From a checkpoint of a small mixture-of-experts model trained on Wikipedia: 128 experts in each of 11 layers, 320M tokens.
Below are experts of layer 4 (counted from 0) of a mixture-of-experts language model. Rows are named router (the router's row for the expert), gate (a neuron's input weights, with its number), up (a neuron's input weights, with its number) and show model dimensions 192-383. Each number is 200 + 30 x the weight over its row's rms, rounded and kept within 0 to 999.
After each expert's rows: "gets" lists some tokens that make up at least twice as much of what it gets as of all text. This comes from a sample of Wikipedia text that the model never trained on. Tokens count by the router's weight.

# expert 18
router,239,269,186,142,209,230,200,186,189,206,194,237,229,177,217,259,217,221,188,179,197,210,236,247,172,203,147,205,214,227,186,242,211,174,161,170,215,240,194,192,242,212,181,214,175,198,210,250,229,190,178,191,195,193,201,198,136,204,146,176,199,187,157,211,181,199,159,264,175,188,179,169,138,235,208,223,168,203,183,158,204,225,209,168,186,153,222,230,238,238,198,219,193,195,154,233,227,210,141,169,190,227,196,189,216,190,168,258,146,161,216,200,210,163,217,238,216,184,220,209,204,212,218,178,158,226,196,230,223,194,259,228,218,201,188,223,203,204,203,153,206,220,191,165,224,215,161,169,204,195,222,272,149,187,202,181,203,173,119,219,188,175,143,179,156,157,194,201,252,213,122,157,180,156,153,212,206,187,161,239,210,234,233,184,205,237,178,161,212,163,169,168
gate0,211,204,207,216,206,164,197,167,172,231,196,216,229,170,190,193,209,219,228,188,210,144,173,235,196,196,129,168,223,182,192,160,180,156,207,196,211,244,160,220,180,211,199,235,236,251,196,200,213,175,211,183,166,185,149,201,210,160,179,173,190,210,201,183,173,188,213,241,164,165,235,176,214,200,174,195,217,192,209,174,236,197,224,182,232,129,165,199,124,229,147,183,239,178,169,186,195,194,183,220,182,222,243,196,214,188,181,212,221,255,218,177,139,230,198,184,203,215,189,226,193,175,285,169,168,148,216,227,217,204,167,223,144,211,198,244,218,229,255,176,205,236,189,157,201,209,159,188,234,185,155,240,251,195,176,181,221,195,207,259,222,143,183,212,243,170,178,212,164,183,167,192,197,137,239,184,182,211,185,260,213,234,211,204,194,195,176,187,171,178,206,161
up0,162,203,226,205,198,182,177,244,206,140,220,198,138,209,214,234,212,197,193,206,215,198,203,173,174,187,246,216,154,175,233,156,206,250,184,238,148,180,267,163,215,172,199,162,182,191,180,170,155,235,225,220,241,161,249,189,205,232,229,218,167,198,199,249,215,237,222,172,274,242,182,235,204,188,200,195,213,217,170,229,217,193,174,223,166,246,196,193,291,180,200,196,186,204,203,205,210,212,171,182,219,172,145,221,137,226,186,175,190,145,179,243,261,181,183,242,215,231,194,200,228,199,120,208,220,230,189,163,186,214,204,200,196,170,166,173,164,191,126,229,200,174,223,221,164,171,249,214,187,211,199,144,193,181,206,211,156,206,222,136,155,251,236,200,191,226,209,234,221,228,251,250,222,246,173,203,213,191,208,159,187,164,163,188,200,187,206,202,228,202,188,214
gets: " for", " |", ")", "s", "son", "y"

# expert 40
router,235,140,179,124,186,187,148,195,208,193,220,169,153,219,209,214,176,189,201,238,197,211,265,206,234,172,141,232,198,257,151,230,159,184,217,196,222,202,224,194,247,253,197,202,230,178,268,239,227,231,159,197,206,203,183,114,157,207,242,266,269,179,214,170,258,171,164,150,153,185,201,215,288,262,219,250,187,226,221,222,196,223,157,191,221,180,204,238,176,165,181,217,177,199,237,230,215,219,213,198,210,189,224,159,246,180,206,183,166,206,212,223,168,213,204,219,134,154,172,164,190,234,173,189,176,253,179,224,220,151,172,223,200,209,187,172,241,169,172,198,227,214,179,264,261,237,202,203,227,219,219,216,149,169,196,203,179,189,154,187,208,209,205,194,229,133,188,172,252,195,166,175,191,182,197,243,173,196,217,193,197,246,223,163,199,202,202,226,170,230,138,224
gate0,216,178,226,163,243,172,185,194,174,218,165,225,238,159,166,210,204,218,210,188,234,228,186,151,182,157,166,151,184,245,216,219,248,206,129,251,147,196,205,213,228,201,145,202,145,170,172,218,160,196,206,214,206,189,191,249,181,159,154,222,153,197,176,170,197,201,189,189,189,218,209,178,193,226,214,187,235,214,157,234,226,268,247,188,163,186,186,180,245,171,220,218,203,249,187,243,191,204,136,181,185,179,181,209,195,179,187,177,237,204,186,193,229,176,227,244,194,219,150,158,247,203,188,207,247,171,208,242,207,150,178,178,195,175,179,268,223,246,211,236,203,124,257,212,157,232,183,189,220,202,195,182,192,254,181,165,193,171,215,139,210,184,231,197,205,230,208,178,173,200,193,180,233,230,201,166,236,178,183,221,191,177,166,186,182,242,223,188,152,242,185,234
up0,230,229,241,221,240,233,229,222,236,201,224,210,251,203,173,201,227,239,201,225,222,190,191,197,196,223,270,227,177,137,198,207,175,188,196,206,224,222,178,204,178,160,201,128,199,229,143,175,162,158,221,176,159,252,183,219,261,207,184,150,190,156,179,230,168,189,194,243,205,190,213,198,201,172,200,170,211,222,193,159,221,205,209,194,167,232,182,183,206,234,180,192,173,201,189,170,237,202,242,222,192,138,216,230,174,179,184,187,222,211,226,171,213,202,181,163,198,207,207,225,199,119,231,204,216,205,201,219,232,212,180,193,219,188,188,213,231,187,158,160,177,245,206,187,167,232,232,138,200,177,218,209,238,163,228,216,194,236,194,237,251,218,100,165,191,244,214,181,143,212,218,198,246,194,197,144,142,218,225,203,272,184,176,173,182,212,226,197,252,205,184,166
gets: " |", "\n", " (", " –", ":", " is"

# expert 58
router,207,150,118,207,229,213,180,220,186,139,243,196,224,224,189,170,160,156,179,213,217,199,246,228,203,209,165,172,189,192,152,252,180,218,235,233,226,197,241,204,244,213,214,191,165,202,228,244,173,275,155,252,188,228,201,162,204,266,168,254,221,174,200,146,241,189,210,175,175,214,228,233,215,251,193,240,191,202,241,166,199,212,160,154,232,164,187,251,176,233,190,209,267,227,189,186,245,216,244,201,220,199,208,150,178,173,196,160,214,181,251,214,220,150,205,214,168,125,190,205,222,202,161,181,187,231,136,214,256,150,206,183,244,261,191,213,215,194,246,210,205,301,159,190,239,224,214,193,185,239,267,204,190,170,151,244,209,183,190,226,232,189,155,142,194,164,167,186,269,192,214,181,165,193,228,201,244,223,116,233,171,213,184,150,176,212,178,216,176,187,180,146
gate3,196,198,199,255,207,249,185,210,255,171,197,190,249,205,217,225,164,205,211,184,195,145,188,183,187,193,221,189,205,229,217,189,214,251,116,218,189,197,240,177,194,225,203,248,211,255,154,159,213,196,186,198,203,153,194,245,212,126,186,185,170,215,180,185,138,171,135,198,197,193,249,208,244,250,226,213,226,147,229,135,183,228,192,214,216,192,246,231,182,213,107,203,216,176,162,178,180,209,197,261,190,176,193,213,216,166,225,155,198,172,208,218,200,181,234,184,197,203,212,185,217,229,244,199,192,212,198,168,215,222,255,201,204,224,156,240,220,181,150,156,194,210,217,206,179,229,221,230,195,261,206,187,214,248,167,226,233,174,229,195,175,229,209,244,198,240,170,163,165,172,228,218,248,203,211,215,182,213,184,215,253,226,215,212,204,181,197,200,132,252,133,184
up3,229,187,217,219,204,211,244,169,228,165,151,162,216,191,194,242,167,225,259,162,155,172,169,214,195,256,208,178,251,254,261,168,208,208,158,201,216,205,222,196,197,239,254,218,210,211,190,233,233,205,209,181,184,159,223,251,219,195,183,190,120,216,242,207,195,242,138,183,198,220,250,213,153,190,203,204,215,187,230,184,210,198,219,240,188,214,210,171,228,216,189,186,172,240,220,158,188,176,179,242,104,182,159,243,248,227,198,159,218,193,141,207,186,205,187,215,207,216,254,209,174,182,183,142,177,200,215,166,202,181,239,238,188,210,169,255,197,217,183,137,216,214,195,195,233,184,174,218,178,258,186,231,224,216,250,210,225,231,203,168,240,280,221,155,219,211,220,188,183,227,207,215,225,216,214,192,201,188,240,194,268,188,251,197,194,247,215,198,195,230,204,205
gets: ",", "-", " and", "s", "ed", "ing"

# expert 105
router,261,254,146,186,216,206,176,189,158,204,198,209,194,187,214,235,209,231,167,177,191,217,243,208,199,212,172,241,193,239,200,239,196,198,183,196,230,216,245,199,248,222,199,258,197,199,213,250,256,207,165,225,197,215,254,197,202,233,186,173,207,225,178,176,313,175,174,204,165,134,169,151,182,204,219,211,157,172,157,228,243,199,183,138,229,154,174,220,229,226,186,249,187,162,239,209,187,218,190,173,172,210,162,187,177,151,159,221,164,166,184,273,231,235,239,201,209,142,195,191,196,228,167,217,225,231,168,198,210,202,247,183,214,199,120,233,209,174,221,236,181,242,153,190,196,204,211,196,213,230,253,161,189,175,212,199,204,167,168,182,247,180,156,163,172,199,206,194,253,207,178,160,200,216,215,176,212,213,190,218,146,244,229,177,208,214,217,201,199,225,151,161
gate0,200,198,203,175,226,197,189,217,223,168,235,204,196,242,214,163,219,192,190,173,172,205,209,205,244,167,179,187,192,215,227,221,155,222,240,233,203,163,189,218,176,221,228,149,177,257,185,195,204,173,178,178,202,198,219,218,256,180,219,246,194,185,228,235,182,194,247,213,210,200,130,218,259,205,231,237,241,203,191,198,209,206,173,200,190,205,253,265,191,195,136,154,182,255,233,201,208,224,220,181,259,172,239,235,174,224,240,178,242,165,167,189,246,218,199,168,184,195,192,216,198,175,184,234,195,202,179,212,200,244,133,185,200,231,192,185,185,201,191,218,182,145,158,233,215,217,224,277,207,180,202,168,262,196,152,227,161,204,205,158,152,192,144,217,141,256,189,211,186,135,219,261,191,232,178,178,150,219,179,155,189,197,225,153,178,242,215,228,207,268,240,195
up0,162,192,183,210,143,207,185,180,220,221,172,155,165,206,242,190,181,193,228,241,207,135,192,230,192,224,251,213,189,156,210,222,278,193,181,192,208,202,171,216,204,203,182,192,211,212,192,229,214,226,231,134,188,160,209,203,156,179,204,190,167,147,250,179,181,154,196,222,204,272,189,200,282,206,175,181,260,201,217,186,196,206,172,175,202,215,232,203,211,202,218,201,156,168,170,178,151,185,189,235,211,247,170,209,207,200,179,155,178,201,210,174,174,210,158,180,239,232,185,163,168,269,231,224,182,159,199,155,227,174,190,188,239,237,169,156,242,218,216,198,182,160,193,186,214,259,194,243,206,228,185,220,171,240,214,150,259,176,230,219,187,162,174,250,224,222,238,175,192,244,208,218,177,158,246,138,193,232,216,183,229,142,216,198,193,169,194,213,212,153,153,225
gets: "s", "n", "on", "r", "S", "ry"

# expert 32
router,180,272,207,234,192,241,198,167,202,181,162,240,213,232,235,197,232,218,150,240,189,213,184,172,235,173,162,216,154,229,174,189,170,172,173,196,223,198,211,206,241,186,196,229,218,197,211,201,168,163,215,233,184,210,185,230,150,221,195,234,209,199,210,223,104,221,178,238,204,243,225,236,195,229,196,175,206,188,238,192,123,221,168,236,182,180,225,238,157,198,202,172,243,228,176,192,203,185,187,219,207,190,193,174,160,211,174,240,199,273,217,177,173,168,212,181,240,191,234,226,191,211,192,219,206,147,144,165,200,202,230,238,276,185,232,193,182,146,205,188,223,211,190,203,209,217,175,206,202,183,161,271,210,237,206,211,201,161,172,193,229,190,190,202,210,174,187,147,207,195,171,200,205,183,229,203,211,250,259,181,212,277,220,188,201,235,191,173,157,184,172,225
gate0,253,163,173,224,203,208,211,211,167,172,198,215,172,142,208,229,217,156,189,166,227,207,188,240,189,211,212,187,175,176,257,168,166,217,197,232,179,210,205,213,199,210,172,279,176,177,183,222,238,211,188,215,221,184,167,171,258,184,210,190,147,255,211,237,172,203,180,197,217,153,209,163,142,198,205,209,223,185,234,189,147,203,198,205,159,203,170,167,170,211,202,313,223,205,196,234,250,182,192,218,194,128,171,172,169,237,167,162,191,159,157,212,190,211,204,260,188,227,149,201,226,169,258,215,212,255,242,203,208,178,204,141,166,217,191,193,215,218,172,223,267,252,225,143,220,198,223,212,203,197,115,213,206,228,232,151,212,183,187,209,198,123,171,197,175,229,216,261,171,210,199,192,172,193,165,226,213,208,153,239,236,140,214,134,159,196,214,209,213,151,182,181
up0,222,212,202,232,209,191,190,227,182,198,210,225,230,189,172,242,204,184,233,202,210,209,211,178,219,235,195,172,160,148,271,164,175,161,206,174,192,243,230,207,236,151,161,239,143,182,264,213,174,241,225,201,174,227,185,181,217,223,163,202,251,203,160,244,114,202,168,295,180,174,205,219,130,187,228,244,197,169,234,129,172,210,216,203,220,203,196,186,174,189,267,201,233,206,210,186,271,119,200,197,207,244,201,230,205,200,175,224,189,204,183,186,188,179,191,216,238,245,215,192,158,207,210,220,174,211,194,211,222,193,233,241,170,168,240,120,201,188,176,229,178,220,169,186,214,203,233,228,182,189,152,207,200,257,218,195,175,185,181,273,170,209,189,226,195,161,184,204,230,200,226,225,158,196,184,238,152,192,208,173,237,190,192,168,184,219,166,151,215,119,236,255
gets: " won", " with", " received", " at", " win", " Won"

# expert 116
router,178,163,215,245,211,212,258,215,202,198,152,230,165,200,192,230,197,215,219,213,204,179,230,238,219,180,96,185,183,160,194,244,141,224,228,216,226,200,180,209,191,236,186,211,209,190,210,183,194,219,148,169,177,195,212,176,206,196,199,179,261,205,169,228,297,260,207,169,167,208,226,169,171,216,170,174,197,248,201,226,185,214,159,211,180,208,193,209,210,165,179,135,187,173,215,213,236,273,211,157,179,182,203,186,236,143,217,171,223,222,201,253,194,235,204,182,236,197,164,200,203,212,167,160,216,252,209,192,236,236,207,204,202,194,196,228,216,234,262,178,206,252,216,226,195,219,154,197,183,185,132,186,150,206,199,199,173,166,185,194,163,220,192,243,199,185,161,185,195,187,174,159,173,163,273,208,244,230,227,240,151,208,189,181,253,172,206,255,227,175,193,200
gate0,247,149,194,191,203,216,184,163,210,217,205,208,195,151,154,210,156,231,250,161,177,215,200,187,274,237,185,160,241,194,207,215,166,211,231,173,205,170,131,144,206,233,229,202,179,193,172,195,197,231,219,199,177,211,171,187,153,214,219,249,218,188,136,246,214,237,214,211,181,175,198,173,259,194,201,218,240,206,246,210,221,180,160,215,243,191,255,213,187,129,255,239,205,231,180,171,169,238,186,185,212,232,249,198,199,183,208,190,161,231,207,268,233,183,217,232,211,131,246,207,189,251,238,216,143,231,226,202,200,190,215,217,164,216,234,224,143,184,206,231,229,200,217,218,213,172,274,205,209,231,243,179,155,205,124,170,183,166,201,204,153,171,185,184,219,204,185,150,232,210,161,184,195,186,165,229,215,215,189,189,184,148,217,207,239,215,191,209,200,210,142,190
up0,200,274,216,153,224,161,169,194,195,198,217,186,209,240,253,210,244,186,170,179,222,242,156,210,161,199,246,208,196,207,234,163,193,172,172,242,187,182,231,227,162,169,141,210,229,258,193,165,192,187,195,181,210,162,203,202,258,123,184,171,127,217,214,193,174,142,216,212,233,203,200,206,140,200,202,166,191,199,153,159,183,203,230,188,206,183,151,187,247,244,151,201,157,164,190,227,197,205,219,235,192,199,174,237,185,240,201,194,182,175,198,157,162,213,176,223,233,246,212,239,212,179,189,204,218,166,182,247,166,208,181,215,170,208,196,191,204,248,152,186,153,161,181,178,169,228,135,173,179,148,181,259,261,187,275,184,175,219,213,193,234,209,220,175,186,208,204,236,158,203,212,234,244,217,198,199,182,173,200,237,217,224,179,184,166,185,231,137,150,200,247,167
gets: " with", " by", " on", " to", " under", "ale"

# expert 9
router,238,175,140,191,149,210,194,246,181,158,185,179,171,193,177,186,146,242,167,210,179,216,234,205,246,241,179,243,208,195,161,243,210,185,222,244,223,215,177,212,222,224,122,174,213,176,251,235,261,243,141,247,173,218,210,176,210,198,171,213,234,188,260,169,215,128,193,161,171,221,175,175,259,260,211,236,194,171,215,244,239,156,132,197,251,229,182,193,134,175,200,163,239,171,234,185,203,224,238,204,222,217,228,137,255,174,247,167,232,215,226,233,212,230,179,202,169,162,198,179,190,194,187,209,192,219,218,225,235,166,171,177,205,202,189,200,184,201,235,225,190,243,169,187,216,190,217,220,229,192,232,186,206,216,244,241,229,203,165,221,233,192,175,202,195,200,214,173,194,162,170,211,179,204,260,145,212,203,162,189,188,187,228,208,160,261,201,257,253,229,152,159
gate10,228,232,232,205,164,206,190,163,177,248,188,218,177,167,254,153,147,176,171,200,168,233,185,211,205,203,165,199,220,259,250,205,233,200,165,238,158,179,201,222,135,212,185,202,251,193,222,217,241,178,214,166,201,200,186,202,208,177,201,190,189,201,199,251,136,176,243,149,204,226,214,178,206,163,202,121,263,188,223,239,201,168,219,278,193,189,152,173,206,158,193,212,170,178,192,258,134,206,217,203,201,230,193,209,191,228,185,184,151,238,204,168,213,180,226,249,220,196,228,166,219,214,184,183,244,163,255,240,152,186,220,182,184,178,167,193,182,170,138,237,222,104,171,167,235,204,184,194,215,174,225,210,198,210,180,153,178,214,197,197,141,200,207,219,190,171,196,188,207,230,206,216,187,245,168,174,137,178,214,219,224,192,224,210,191,182,278,227,156,163,194,193
up10,160,141,172,202,237,154,179,228,176,206,250,187,214,189,160,210,237,178,214,171,198,176,206,202,193,166,192,237,214,191,222,190,167,177,236,180,237,174,231,208,243,190,219,221,156,220,171,152,166,187,188,228,201,173,197,190,201,220,156,220,173,209,178,152,239,170,215,233,215,184,221,248,184,179,193,254,144,173,179,150,177,269,192,101,205,200,203,255,233,233,207,197,254,257,173,176,213,208,165,223,249,199,172,172,165,212,215,164,261,164,178,204,247,195,116,196,164,209,228,228,177,193,258,210,118,224,174,180,198,212,202,207,232,207,241,161,205,169,202,239,219,181,182,178,176,187,208,185,161,197,211,194,229,266,165,199,197,195,246,160,211,246,202,159,211,189,216,253,225,168,216,204,249,194,210,213,233,204,198,214,191,226,200,257,208,187,136,171,244,221,213,198
gets: ",", "|", " |", "-", ";", " and"

# expert 44
router,245,192,149,201,188,220,184,223,189,224,225,175,197,236,173,187,169,243,157,202,218,227,221,185,211,209,182,238,186,170,218,230,182,188,233,167,212,198,196,215,241,240,156,235,210,198,203,241,260,211,167,246,211,193,204,148,173,212,162,208,206,200,241,117,276,147,168,153,200,156,193,180,240,261,212,189,206,144,220,225,221,202,147,175,257,174,175,215,146,208,164,185,241,199,217,190,200,193,224,200,226,194,210,167,251,171,166,222,158,175,224,202,240,217,220,221,179,152,193,190,224,241,171,187,210,209,243,212,230,213,218,184,198,218,198,236,202,145,197,246,195,205,210,169,178,203,205,230,203,194,249,194,144,169,204,219,197,144,208,151,243,199,152,197,174,173,177,174,220,159,156,200,159,167,175,205,212,177,184,247,209,235,213,216,196,228,219,204,190,237,158,172
gate0,241,156,231,158,214,215,141,190,168,238,197,217,227,218,208,191,187,197,178,130,198,207,160,195,132,166,180,104,180,215,200,192,204,215,197,215,208,206,249,201,195,186,170,203,199,239,206,180,227,189,227,180,211,213,170,220,147,127,179,167,239,219,207,213,139,181,170,175,182,220,193,203,217,150,218,168,178,216,120,213,192,230,152,188,210,221,204,156,199,239,216,164,177,178,236,229,168,155,164,189,226,185,210,211,178,186,196,199,172,219,174,218,194,196,188,220,210,207,240,190,226,205,181,204,228,182,217,221,205,168,247,197,229,202,182,226,145,215,170,229,195,103,204,163,181,162,186,206,165,158,224,191,229,270,206,236,207,186,211,144,273,190,199,199,176,162,222,169,201,184,190,225,219,198,215,148,224,160,179,246,199,235,195,252,194,220,199,152,164,226,181,200
up0,184,175,183,192,198,186,227,213,221,150,160,182,193,193,224,206,173,114,229,235,161,198,225,206,240,216,174,252,234,204,180,200,203,234,216,188,185,222,216,183,155,172,231,217,224,185,161,195,201,210,243,206,145,145,177,220,236,212,207,196,198,196,239,221,203,211,222,246,160,212,227,264,163,236,217,205,225,181,256,201,174,162,250,225,176,186,211,229,232,180,138,176,241,206,191,218,201,187,211,263,178,221,200,210,202,210,211,207,231,233,130,179,237,161,208,183,136,207,184,178,180,225,246,191,161,207,175,133,192,214,213,268,180,251,174,178,237,173,184,180,209,211,196,226,223,252,198,236,205,263,186,219,192,150,198,181,211,201,188,240,181,265,210,201,256,227,178,197,218,209,196,188,190,206,152,294,143,238,212,154,193,187,212,199,239,140,183,234,214,190,202,182
gets: ";", " |", "'", " as", "  ", " to"

# expert 100
router,221,199,132,192,176,141,192,247,217,215,209,171,198,247,198,179,158,184,139,205,178,245,230,244,235,209,172,197,200,230,153,229,152,185,229,195,203,213,180,204,204,233,142,214,179,196,277,245,212,266,144,232,210,241,192,185,143,277,202,188,203,191,228,132,248,177,177,173,166,152,172,251,231,232,204,245,204,133,211,180,182,178,144,198,206,148,212,222,223,209,231,230,239,226,261,176,206,179,202,249,187,240,202,198,222,166,206,200,198,162,205,198,165,231,212,191,159,203,162,204,204,225,144,206,159,238,166,156,201,184,210,206,243,221,147,218,193,159,217,187,221,273,188,216,214,204,207,247,211,218,255,206,162,137,185,252,182,199,214,205,200,172,158,193,162,182,185,169,288,179,175,188,153,181,245,220,213,214,175,179,171,239,216,157,197,243,138,251,208,207,175,166
gate0,197,182,170,184,264,177,198,169,190,166,246,208,191,161,192,216,232,236,195,209,196,239,160,207,186,146,185,196,198,207,241,153,232,215,188,198,201,172,212,179,192,224,197,177,220,213,164,158,166,172,236,172,196,223,202,208,204,152,183,256,191,236,166,255,128,201,240,239,253,216,235,190,216,186,193,193,162,218,217,138,164,179,196,191,189,191,178,221,238,197,173,186,200,169,236,245,198,223,153,206,223,170,208,204,117,210,206,214,173,219,198,199,171,216,198,174,229,238,206,177,208,185,236,221,239,144,238,213,213,208,169,241,168,174,220,158,217,231,185,216,206,183,231,189,197,168,186,211,227,151,181,207,233,197,202,192,239,260,189,166,223,189,267,187,194,245,228,245,167,160,180,219,229,162,210,239,148,112,246,207,253,193,205,204,178,193,188,154,184,193,222,273
up0,230,193,195,241,186,186,201,217,196,246,214,184,147,184,218,175,198,204,177,187,210,200,231,223,248,174,172,195,172,206,162,240,191,235,159,216,178,223,212,190,250,172,140,197,187,193,191,247,230,180,192,253,246,187,255,148,156,240,247,235,149,207,217,178,239,228,194,135,206,169,155,187,229,231,228,179,204,168,206,217,243,199,166,259,131,186,216,202,252,187,176,200,173,169,196,241,224,225,210,252,179,191,215,165,230,152,208,219,222,162,235,177,203,191,210,172,141,169,146,189,218,222,185,247,155,198,138,199,208,210,180,167,218,216,189,193,228,212,213,177,228,227,145,206,233,247,223,221,222,215,192,239,178,201,197,226,209,177,192,197,242,146,163,290,237,201,177,188,257,249,143,203,151,175,240,217,206,221,208,200,186,219,210,172,210,212,143,186,166,199,193,216
gets: "\n", " as", ":", " \"", "\"", " |"

# expert 124
router,225,106,176,167,197,175,175,204,162,142,241,180,182,181,234,183,137,197,147,174,178,265,226,187,190,185,167,234,211,232,139,189,214,179,199,196,217,206,231,195,214,211,173,251,217,200,219,224,227,254,215,239,191,116,228,161,206,233,201,204,182,157,206,195,207,173,206,199,195,200,198,209,207,204,218,215,205,208,211,216,204,185,144,196,176,178,201,235,231,198,180,186,238,224,210,211,204,166,192,262,168,176,226,183,179,180,206,177,259,220,186,221,207,213,204,157,182,228,204,183,207,250,145,191,208,202,178,175,190,193,229,207,147,210,248,161,224,247,192,182,214,282,137,206,239,179,198,230,199,212,159,162,194,182,231,216,211,212,188,180,234,207,222,202,186,177,228,212,195,176,204,192,181,215,225,241,245,236,189,162,173,223,209,222,152,152,180,178,228,237,173,150
gate0,161,234,222,220,178,286,211,162,242,224,187,236,196,211,174,172,226,143,240,267,183,191,159,253,207,163,208,188,212,170,215,205,137,169,203,205,166,173,168,205,204,179,245,180,177,242,228,160,212,205,186,201,235,210,176,215,210,188,190,230,205,237,193,206,196,187,194,217,198,225,243,166,148,230,184,167,208,188,204,193,177,254,221,254,223,225,168,207,199,191,213,212,204,191,171,201,175,220,184,197,223,237,182,183,205,226,238,187,140,171,252,206,227,157,217,212,226,205,224,198,225,157,204,169,194,190,227,229,240,171,212,208,249,240,179,180,207,142,245,207,181,167,183,198,185,229,181,163,225,196,218,259,171,233,144,193,202,145,222,254,187,228,180,221,190,186,168,169,213,191,228,215,200,232,177,188,153,179,255,216,196,179,233,235,246,212,200,209,207,185,226,215
up0,239,208,204,175,236,179,176,156,192,204,189,184,269,170,178,255,220,243,211,175,215,167,182,143,168,265,218,183,180,186,212,219,207,196,183,206,191,173,195,218,201,160,210,180,203,207,180,174,161,183,189,192,192,225,208,208,219,172,194,205,169,208,144,256,182,239,199,259,227,225,177,214,209,187,228,179,233,244,122,189,221,206,211,167,217,224,234,204,253,227,239,218,141,191,197,229,236,173,228,96,217,223,180,189,195,210,149,206,213,202,174,172,199,245,215,244,232,187,221,222,179,208,229,204,146,195,222,172,203,165,214,164,171,191,216,217,195,180,142,221,220,149,239,205,191,197,241,193,165,160,210,216,233,210,215,201,161,209,217,200,191,167,220,146,213,189,196,226,200,215,177,190,236,157,212,151,189,153,158,226,261,261,164,132,245,190,221,190,188,221,223,248
gets: ".", ";", ":", " (", "\"", "—"

# expert 3
router,186,99,192,198,155,224,187,199,181,215,198,156,166,211,225,183,194,233,159,173,173,191,237,218,200,226,169,266,236,219,240,248,181,214,213,219,213,205,191,201,252,191,214,169,202,194,247,219,171,216,170,173,280,175,214,153,166,221,228,210,264,112,239,193,214,152,181,190,171,169,210,175,194,208,211,220,219,184,221,114,234,181,182,185,163,197,217,246,202,212,127,218,253,233,197,234,199,145,217,212,187,227,205,214,229,190,205,192,216,144,182,191,212,192,201,217,168,143,178,202,147,195,246,159,230,208,192,211,207,194,253,184,185,210,248,180,227,150,194,218,142,230,181,197,244,234,247,169,211,186,191,186,208,206,196,258,181,191,219,183,201,174,176,212,215,175,184,201,210,187,204,180,264,173,207,218,190,206,227,139,192,231,232,162,219,180,206,230,131,220,224,196
gate7,227,180,214,214,210,137,209,157,212,221,178,176,203,212,231,171,145,180,196,179,171,199,173,193,215,147,167,194,216,197,232,194,232,193,206,194,243,222,187,195,221,202,237,232,249,230,229,176,192,226,244,214,223,167,215,228,211,167,199,241,163,198,219,228,198,177,225,205,179,213,229,189,206,150,250,168,233,177,206,167,209,193,207,240,148,165,137,225,210,239,224,241,173,240,250,233,162,187,184,250,203,162,205,188,190,196,199,157,166,202,217,205,220,165,222,211,183,193,175,206,177,203,166,267,213,121,231,144,180,221,242,196,217,177,223,230,213,155,173,137,173,206,204,219,201,245,260,196,225,198,180,201,198,186,238,216,221,181,245,221,207,200,209,234,228,169,178,169,238,181,260,152,252,194,241,152,141,208,260,175,227,258,238,188,221,206,206,208,190,205,178,187
up7,169,227,180,182,204,237,190,225,202,170,202,220,191,167,171,248,246,197,207,208,223,191,223,224,199,226,236,207,194,197,164,188,195,209,188,215,152,159,213,218,189,190,150,180,169,172,177,183,233,190,168,176,200,234,198,186,197,255,179,166,224,203,178,165,268,215,138,202,212,155,162,239,181,243,164,229,195,224,208,256,178,210,216,166,269,220,266,182,197,162,198,164,218,172,160,157,221,181,216,174,204,221,200,222,192,224,214,244,237,188,193,207,189,196,198,211,242,210,232,206,214,192,225,144,187,231,168,233,216,169,165,230,199,238,169,181,176,227,246,262,235,218,203,178,162,141,158,197,181,206,209,207,218,187,171,179,150,201,154,178,200,224,222,160,203,250,215,221,150,240,121,256,174,186,157,238,259,226,158,220,150,154,170,189,216,204,198,174,240,206,247,227
gets: ",", "-", "{", " $", "$", " ("

# expert 120
router,187,207,150,207,176,189,216,168,170,161,192,194,193,201,188,199,172,193,168,206,156,241,237,204,197,208,211,264,202,223,168,224,225,178,209,203,209,199,195,197,255,211,186,246,214,205,209,223,236,216,166,213,245,185,205,173,173,239,174,241,224,233,168,191,282,140,172,153,187,151,180,172,225,245,213,211,167,192,227,203,223,197,161,154,285,141,202,214,237,203,211,245,201,190,205,175,208,196,216,174,185,216,225,172,209,193,178,210,194,192,203,229,214,201,219,179,193,150,180,216,266,250,182,238,186,257,202,205,231,143,204,178,240,206,135,203,165,177,227,236,205,210,241,160,229,178,157,206,190,192,267,177,180,127,220,202,166,199,181,167,179,143,192,229,195,183,174,223,228,216,162,180,167,180,156,189,202,195,150,202,191,188,208,224,150,205,164,187,212,226,197,166
gate0,233,223,238,254,216,184,181,183,205,165,209,161,220,160,200,208,170,180,160,192,273,182,183,134,193,218,226,180,202,226,206,186,208,206,188,191,174,147,186,202,151,208,207,146,215,189,177,201,185,103,238,182,181,192,231,212,151,250,186,154,176,241,194,101,187,265,234,179,236,206,191,249,256,170,233,182,227,134,183,163,159,174,203,189,180,203,198,163,226,160,243,215,169,217,240,186,205,178,155,250,185,178,182,224,172,212,199,251,216,218,128,174,209,210,256,224,161,223,209,263,190,235,189,263,166,159,165,205,192,227,217,205,188,196,157,178,170,169,242,209,222,165,203,169,224,176,181,215,164,208,210,175,247,222,164,168,191,198,140,180,254,204,166,191,176,268,208,218,181,214,213,203,207,248,195,135,204,157,193,211,232,171,172,168,197,232,187,179,176,220,232,230
up0,211,264,138,248,239,221,179,206,194,190,238,240,165,161,150,195,198,228,187,174,214,187,210,161,184,174,164,181,223,207,219,213,207,175,183,204,195,191,170,171,156,204,219,187,220,181,215,250,217,194,139,203,189,163,192,233,175,233,211,163,221,210,200,134,221,194,190,263,201,222,183,181,262,206,225,184,183,214,185,125,213,200,180,176,241,170,168,199,208,149,221,188,214,193,232,178,211,207,185,233,199,237,196,242,194,273,186,242,245,227,181,208,207,215,221,225,148,175,206,172,227,237,184,220,169,196,148,200,193,279,176,180,167,265,191,194,168,169,210,222,207,198,215,177,194,213,230,245,186,205,234,196,203,162,222,197,212,174,131,174,202,130,146,150,164,237,193,248,200,197,137,193,226,186,197,97,214,188,164,195,213,216,166,215,218,211,168,186,234,220,207,227
gets: ".", " of", "-", ",", "'", " and"